From a checkpoint of a small mixture-of-experts model trained on Wikipedia.
Experts: 64 experts in each of 11 layers, 96 ReGLU neurons an expert, 4 picks a token, a softmax router.
Below are experts of layer 3 (counted from 0) of a mixture-of-experts language model. Rows are named router (the router's row for the expert), gate (a neuron's input weights, with its number), up (a neuron's input weights, with its number) and show model dimensions 128-191. Each number is 128 + 32 x the weight over its row's rms, rounded and kept within 0 to 255. Numbers have three digits each.
After each expert's rows: a language model's description of what the expert responds to; "mostly gets" lists some tokens that are sent to it at least half of the time. This comes from a sample of Wikipedia text that the model never trained on.

# expert 3
router:132061181163105156119164103153113109145129137112111161185182119123096149178087190124079156173120083162101090126084128166073087118154164107098119106164168102145128137112162131133133090186108098
gate0:193105107107083196117117131158189160174077074104122138074120117132129135096151162093111120120089110112153099159090128191128076107107098115161128132142126144129164103083152142133122124119132136
up0:130161126167129062047157177150082136114120149166066079148129156064127163149144107133102119167114139095135094114114136166139132141164156180136105117090142108104125124109140102140171156105130142
gate1:138114167105163167140150170095099129145127151198158132103115175113090090069057157166111128124078141132141160103159154141171084112125095076125115049125140087107094132107105129109144123146106119
up1:091111114164155150117102136120106150107090128102180181134160170142124135125066119147122163150146171136156120139101145126130165127083121198158129110108151091133141083150122098116175192173194155
gate2:173087117192171113122122135143126169147100110164115125125080113135174198109174134173131104108143072162119092113142155173149116121167100134146068154085138118123104129095143144133139108150155171
up2:122116075162164137101176089119121202103147108113093073071058107147077090181177141156070132094151135099129140065119091083160091178097126132133149138053132120141161112145149166127133110123177108
What it handles: Middle pieces of non-English words and romanized Asian names, often with diacritics or non-Latin script, like Dongcheng, Xīnchún, Köykkä.
mostly gets: "ō", "ə", "č", "ā", "ū", "ł"

# expert 19
router:163128143153116120132161125128172148129158120108181146131147103092105110169130085077077114111153175155124103148105113153132130146063234165105123148101198111145145120118133102171126090174124117
gate0:164180044160148130161099055183143188101133126089108088117136059145179101154129079144153103139142087107081095058152140126172111147101119146129104101130103124100109121120139141103024074117098118
up0:164121149158154156122140133097117217168117140160157134151110154108151109084127088151168112132111108126090172148160105137130065123120166087114106169141165103109112145141053196151131130162109167
gate1:106157151000143123137144070097134086177189106130139170143120174090120085104076106131080076090114150127162165097150129160114168156131091135125106103148112125124141120146128133089158155147142135
up1:094124158158180152154121189155093092089103144099086136117150128090140139161193113128145168133183106135137166121116147177138092068139089138117220197154108081214143147103095161148149177093108102
gate2:079144143080139141213118123116123131109141137111171109124128141124121170131172048143068113156098128135109127109144130094103109197139127104156167099145096061139123115099113137192205155046178174
up2:111155155117149163137083106130095106152135133144110114091118135091166133044144096167170152077129154082089170071151147125200114070115109083116067183061148132113128128128128141105096118126111156
What it handles: Function words and verbs in descriptive prose about buildings and places, such as is a, by a, On the, features, There are.
mostly gets: " can be", " it was", " There are", " It is", " it is", " These"

# expert 58
router:150075162174160135101219099181087159142098143081117150146170122106147088165094129162113165127144146135053090115112092154105135129114148127101076160075171105119109123153168132121123078155130122
gate0:103081177120102105167177109148168063186091128116070189155053094155127130125081131124172128137103114097130108191158182132124204120157163191117088131143130127090137130114108211127106103104110150
up0:086110166054124088168128173114106113103080139073087153081187065109155111175075125164149090111106170137118099164114162137152163135182156102093151095087112094093154090114173077142125128119116150
gate1:076147127154210180085152119158122133112148158159153132087094156137166238097131142111134118069095155112166124119175102093108132128158093130126135109124137126097109163088115127102081136123059148
up1:163201090148163073096149121169159161146151114099094127145038081189176164136138115136087123109105150138109119166160142121165145084136166125136163194137147178132117118151094137129113082130147113
gate2:173105137120100159121163134174170126144176173141120187131185146179130154083131120139116123130105094148106102167151129157165090080116115128087113109196190133167068103120133188171106131121110191
up2:135123086083107169151144145137116118029129118102167166111159169153141133128159068152145124101124198146133097112149147126153127104131051175112122085113170151113054105120138167163116130157153169
What it handles: Lowercase or capitalised word pieces following a first letter such as b, B, h, e.g. b-ald, b-enc, B-eth, Sh-re.
mostly gets: " bank", " Bel", " Bro", "c", " bal", " bad"

# expert 46
router:168108129120147150090150144158116122131161149139145167185146100141109067183159113144158125151144114102130057116109107110129063106150171123124118117140161097103162160087138044188116105161103082
gate0:093168126059176057165099187117143088150158063150133044149103087084108149143142161086129108095098169110195141038123084146149088159145094142109126097132163113143212140144151122118168138170162062
up0:113114071087110179148178144189105123102066144097107153178137073149133121169086145140112115140131086117070149134100135063081079098110135151117098136100106199095076137075110121157124117074172137
gate1:128141163066180129207104158122179187172156119136164120144099128141129161109097109151123202140087138104154120168180125114144123177087071113114142092136109149121148088097104218144136161105125160
up1:107147143112175119119170184116078131145114107113131227017126120114097127192085062137111149123123110122069133170140094087143177103154126110162132140075145185134060124156119101053085158140152135
gate2:128082108120157149162121138137112079157089144160158184069076132105154155183120135106127144177107140134106128090182096100109116068127131113145176066168171124117147165083129096054106109190120142
up2:230087146114115101094177095157155120132138170100160106043138158091149129108105166147105115109129177112190128123185110115107131123150123074090203098162157080147131101149133121103059147104142204
What it handles: Prepositions introducing places or dates of attacks, shipwrecks and historical events, e.g. on before a date, fire at, raid on.
mostly gets: "On ", " on ", " off", " On ", " attack", " murder"

# expert 44
router:135115203118102127116162134178153125140140139095143131145167147148118145164125144112111121147108137180051123147119124163145093089085142109145099150086186088114156077131170101166070113153112072
gate1:140106080054093121167110071125153158138134094157140113082074141128099146132099062133131078081154168092187200055121123115131176128112122126101150058074148120124110136130156165123171134099167170
up1:097081111068162113124123127140157163113178136070130094167117163074090144136133152067099142097120146097199127112170129110167078161140150130136145030160127168133126150145159109088113153086116086
gate2:105170096112131056131101140108203133106181120136088090115124090103111137108130125112156121116078145128150167097155099071097132154164111125132134093164153125171129149064182180086120141114179097
up2:117145135095085067115091066148137169171159108089162158153114092097141118164211087140112105145076153117175102110146069094132106153149166141133137117110195104170135147133109119131203119195141158
gate3:119100072173102071175127129125107115188133153117061118166108133047164136105168125176160108078111094106124180105135119137130099140103119076125175108099075143136139166113140134098135070106153127
up3:169130109153086098134132170123130125120105148113090114093137101091131146185113060135101129102121130077162092086116128118151099134161143098133133169097176193057135174087144124127128171100195125
What it handles: Media and culture nouns (film, album, television, channel, Records), plus line breaks ending infobox fields for TV shows and albums.
mostly gets: " film", " music", " album", " television", " Records", " TV"

# expert 36
router:164064151146110163117131151193104111143135131108130145099130097177094118131097129144136143141147116164138111144122123160106137126107163116137093146119210162089128134102139132155127073132131108
gate0:114087176129116114096088123102139178152072105141157071142139166129063046160158142114118098112117120114082116171104127152096182129081098128152089123062142090093083133137101174127153132169061086
up0:096151150087131116135121105081121186120104081124197101095139151086075157145175182157132113108114134165088156198100129131121165116088119087115079176116151111082062128165116174115140121194116100
gate1:149111074079109150085120153117154083192104181096125080139159140161044120133131096098125169179136187149173071171159108134124110124120105136115136139106119094114096118098091110151131144115134129
up1:140142155133136160117133152085152124120116107102133140136151118108163142097148089114133106140102073100097172099188168116117124149161128122134094160157107087159164126141114138073169050147131071
gate2:133143174055126192138142202095108142087128155090101091100093130140082163139107066118100183135148174113147106089113154079150135154115147161173135107104125172037141128114100100145103120189137088
up2:155147129122134167147142178131141132073137174132107111067118116134130122096118031094084133112135126131118113092098151091144115109079103149159161096077164144096111091150115120094121146152118101
What it handles: Middle pieces of ordinary words, mostly verbs and prefixes, such as un-learning, re-versed, ret-ain, plus sports words like semi-final, decision.
mostly gets: " un", " cont", " ex", " hand", " set", " decision"

# expert 8
router:150122138122078104126148134150094130146186178107136094144155106184078160151143101157090091148175132164079129097135100128155120131114140160112141172111131123142111108172126082104143113161134113
gate0:154079097087148146062178115132164086146086131109115160131128114181137178165074176111086081117140155129156163099131168104111172179043139075173134121087140114093116141158109157119077116137133104
up0:135166166158113210133186087077120136055043162099183126096068064137142146154133138091085159155170148149116138128099159195131105144099122134146098112162128142143155144143187094164109178132184164
gate1:192105139106133114194090150106102212083056138124200151119123096156071106116136169137109110110137103236093136147126101127116181129134133107138110102076117135145166095223150126106112091140111176
up1:166160141125126144187094182146126138103106207100174136099094147130059157139140133114157103128128139208112153083153100134129113160121125106150147090069077089125180125169136146147136149140136151
gate2:111126149105178144091125095138082130088098173069170093102146122095152083145194119164147147148132217128075123149178168150100114162136143125111114197113082127154157082148128085120181155075117145
up2:066182174162152169156112121182101132142035066150104123103129102109124108155151108127157172084100111109147129144136100147140110120147127174137121126116105131109104137140142165124168107160170184
What it handles: Mid-word letter pieces like ol, ur, il, el inside ordinary words and foreign names (Ad-ol-escent, metall-urg-y, ev-il, Zv-on-imir).
mostly gets: "yl", "rator", "ur", "aly", "ener", "agon"

# expert 22
router:192097150144114158092128139144119119138154150095136110123156113159134100175109119131102127138192139137107112120120111139125099140107207102097107122101146103134160119173127082193143145161123098
gate1:154170128081079115095130168160156149119150176135170105077121079193110122145089099110106141113110176132132086141132124136091104121129103148105203118086116127125138137131140157157097171077120188
up1:180140136091080129122122210145113134115128195143201120077128092176115117127119129117135106164114152147137050141124107157116141114130100154126156085073114119116120159156104133151114134089150141
gate2:135079132173123146124103136102123133100121077077102083149199120065128134109123136158116124089106071106133125115138118143109147128095168155165089161158125087154104106169175099165191101101144143
up2:080191188152146160096131156123107140112159112154194128064095106188162183096075103122121130169121198126155105161174131110124105188137126150158182167160136103147139110112141196113106151058134133
gate3:144166116126079119135123132121108141105119035065166116113163140099120105160138147078136107133176144130108247147120104128150139120115118096112159116127123131147122149148072032088088126140138128
up3:089140113096059187163085150122085144119111014081124095102140137105088118133167146104112147149123103098171196157094118141110115125177126132094190113115111161149178147139125062109094113131149125
What it handles: Indefinite articles and was, is, has, his in narrative sentences, especially after verbs like form, create, build, e.g. form a.
mostly gets: ", a", " his", " was", " of a", " a", " as a"

# expert 18
router:108091176133127101086168107174131119159154178134121141165176152159106128183108148106123132154126133143092103147077091127095117113166152112115145080125131085119138154115151124165102119189090138
gate0:180101127079114054173104115137181187108143074096175097093143150087081083169073139125093126159086117115060069158161121193154138183144186133149079097179140129132121141074133113131072154129111202
up0:147084107142057116126135165103090144177156100153138106168138153130098114050076135154082149141085085122078121144137088131119126163155118107121184118177132096120099099093092121112140137121137176
gate1:081132196083128158091134109152078146111067104115121166098046072114143188113115139178142109155105172118093114075104148126134121139146195179110088159129111172104149142135090172127203126064124168
up1:115122188123082181109093060141122126099092145096125136158219095138132121170101150108192173096098109143040160121084130098085071120124170063184134148156143172174114187112151159096132113078129126
gate2:178166107096141120152041158091118156091135100128201089138117095104111154132113142117128128179128133135157128112144115084108174054067104145144165107118119160123128152107104109145115146101136084
up2:106081177149102122157199102115069137157115161089083125168078135109098074113141128131121201115158050128157123144120146176072076165170176114125076094150160166109186115109109167180110167154179175
What it handles: Letter pieces inside transliterated Arabic, Persian and Indian names, such as Najd, Najafi, Pandit, Khan, Rachna.
mostly gets: "ū", "ya", "ha", " Kh", "iy", " Bh"

# expert 27
router:134079179123119125131154164150118151136151125084143142113135148127134140189090118132117106111124113179130168176133078147129112103058181134105139177125156104145138154131120150151089081113124065
gate0:057112070169205201123093114145164144117099144128157168093102141100140165086081142151163101113116094146146091112172169150102138144178164144195086130051133082148100151089121103098114137184134181
up0:174191134155143176130125129063167157074102138110179161120153126161121136123192108101100148204166136170128145128162088126144136133090138109175105152165101093096091121155080118130136161145122208
gate1:099094121136159198173137115132155121124085073163144134147140116160111155118157149122115160085138118195162115112162065121103160159147120060125155095131133080089056118104137120139155186091114180
up1:169207161160127108099099140065080114146098117117094108117143135111123136113071112133099172141151064099108078084047082130150165152083182146113152129129162172113133041148112090123121137187097125
gate2:153149138096102203177133138155138116149095123138130178136127142177203106116129076111150093141127141070144098113091155119114184070128118056101143100163110144126097100150092118157123143105108140
up2:101145078144095110148128148171167142118138117143152104152100131206192197083166103153122049133124144080109174110128158106169102175124121041143138110141177133106135063173116136161164142052148135
What it handles: Nouns, adjectives and word pieces in mathematics, science and computing text, often near LaTeX, such as standard, function, software, molecular, open.
mostly gets: " \\", " us", " difficult", " software", " molec", " pol"

# expert 1
router:096099175109148150099181072175084087127163140117160143152183115180108134149112131158114088114165141198086128151091063117073161117108109157097119138120149081138132132155136114113106111139057068
gate1:096096126157174134122099108130091137070089090132083132093109110137152102134077088080134091155061149193127137124129149090097114096112151095106094130187168195080124118122095125164107130109146095
up1:145155133098116120049150160168117079099186163179151124150072099163059092116142066126114109116172122108071190128116119130144124081158126149136118116121076117160129087141116149172165153135105111
gate2:118164208129111111148136150149148083107182103104157146162068149097177110103075170156164123108118103100113136131151167200100102111085164154067115088089139190184079106122113168136135153103087203
up2:117107150109170121108150125205104145134145125157118120140095131138084126110119134186060156089114113165049153133176088122157139121176124118141158082088150096117091160177112186125152144149081156
gate3:104129108138108124168117111127111163137060135059172125069141088104203139037094128111129126113116157141150153140150136074141206142111102109141105146142112098104124098144119153062132097088147136
up3:115162122110147191104085120165113130202140161177137137187089155141134075136159161134216159111181160145176100119137092030199124138125117109106146074148133110156129087137144130130124094174126076
What it handles: Short word pieces inside proper names and foreign words, such as Nov-at-o, Tol-ki-en, Tor-ah, St-alin, and the ut of statutory.
mostly gets: "ful", "at", "rat", "it", "idad", "ets"

# expert 17
router:127120165145112122133110160217090084184152144131148165118153122171065134124089116119097151117142093180161111139084080148140147109115138120118100098127192142097157097109166113174111112143089116
gate0:122156135072109131071086208104109138137143069186133112122144131142129119056175093133166114101124107105153103164135123173136137199095112088177164156093109108089089145107122083099117206180145094
up0:164142142171118169151151144119152120086104153176100116153087143202164159110146108058106095122136128206125113209126105163149094148119165074156073086118176132176126064150122164094113120193143144
gate1:114122060166167155155090118136170125090110170152125167158114154125162200154074146147053160129070122075111105108142117084140126126108111119106138080170083068128086090123128117073107127179085089
up1:149162181147085144108088193168156156147076091152158106130084113130141164137148103017051035137163147118144063110071155106127125126127133045187111127104128093115159103082096144125092129142083068
gate2:122196113054158155189149131132109112104116136163127115119142143122137111131167141126113165083143098109149103132231080062143144144162118169162139115164116138158122139083179172122098103143117063
up2:144137188046183122153152082061102100122095153113139093077112136141125142136131099156183145133145162127121152174140181124110111073164072056048107131082181170149067105127128107148080102111091077
What it handles: Political words in election articles and results tables, such as Party, Republican, election, votes, Congress, politician.
mostly gets: " election", " Republican", " political", " Party", "| Party", "andidate | Votes |"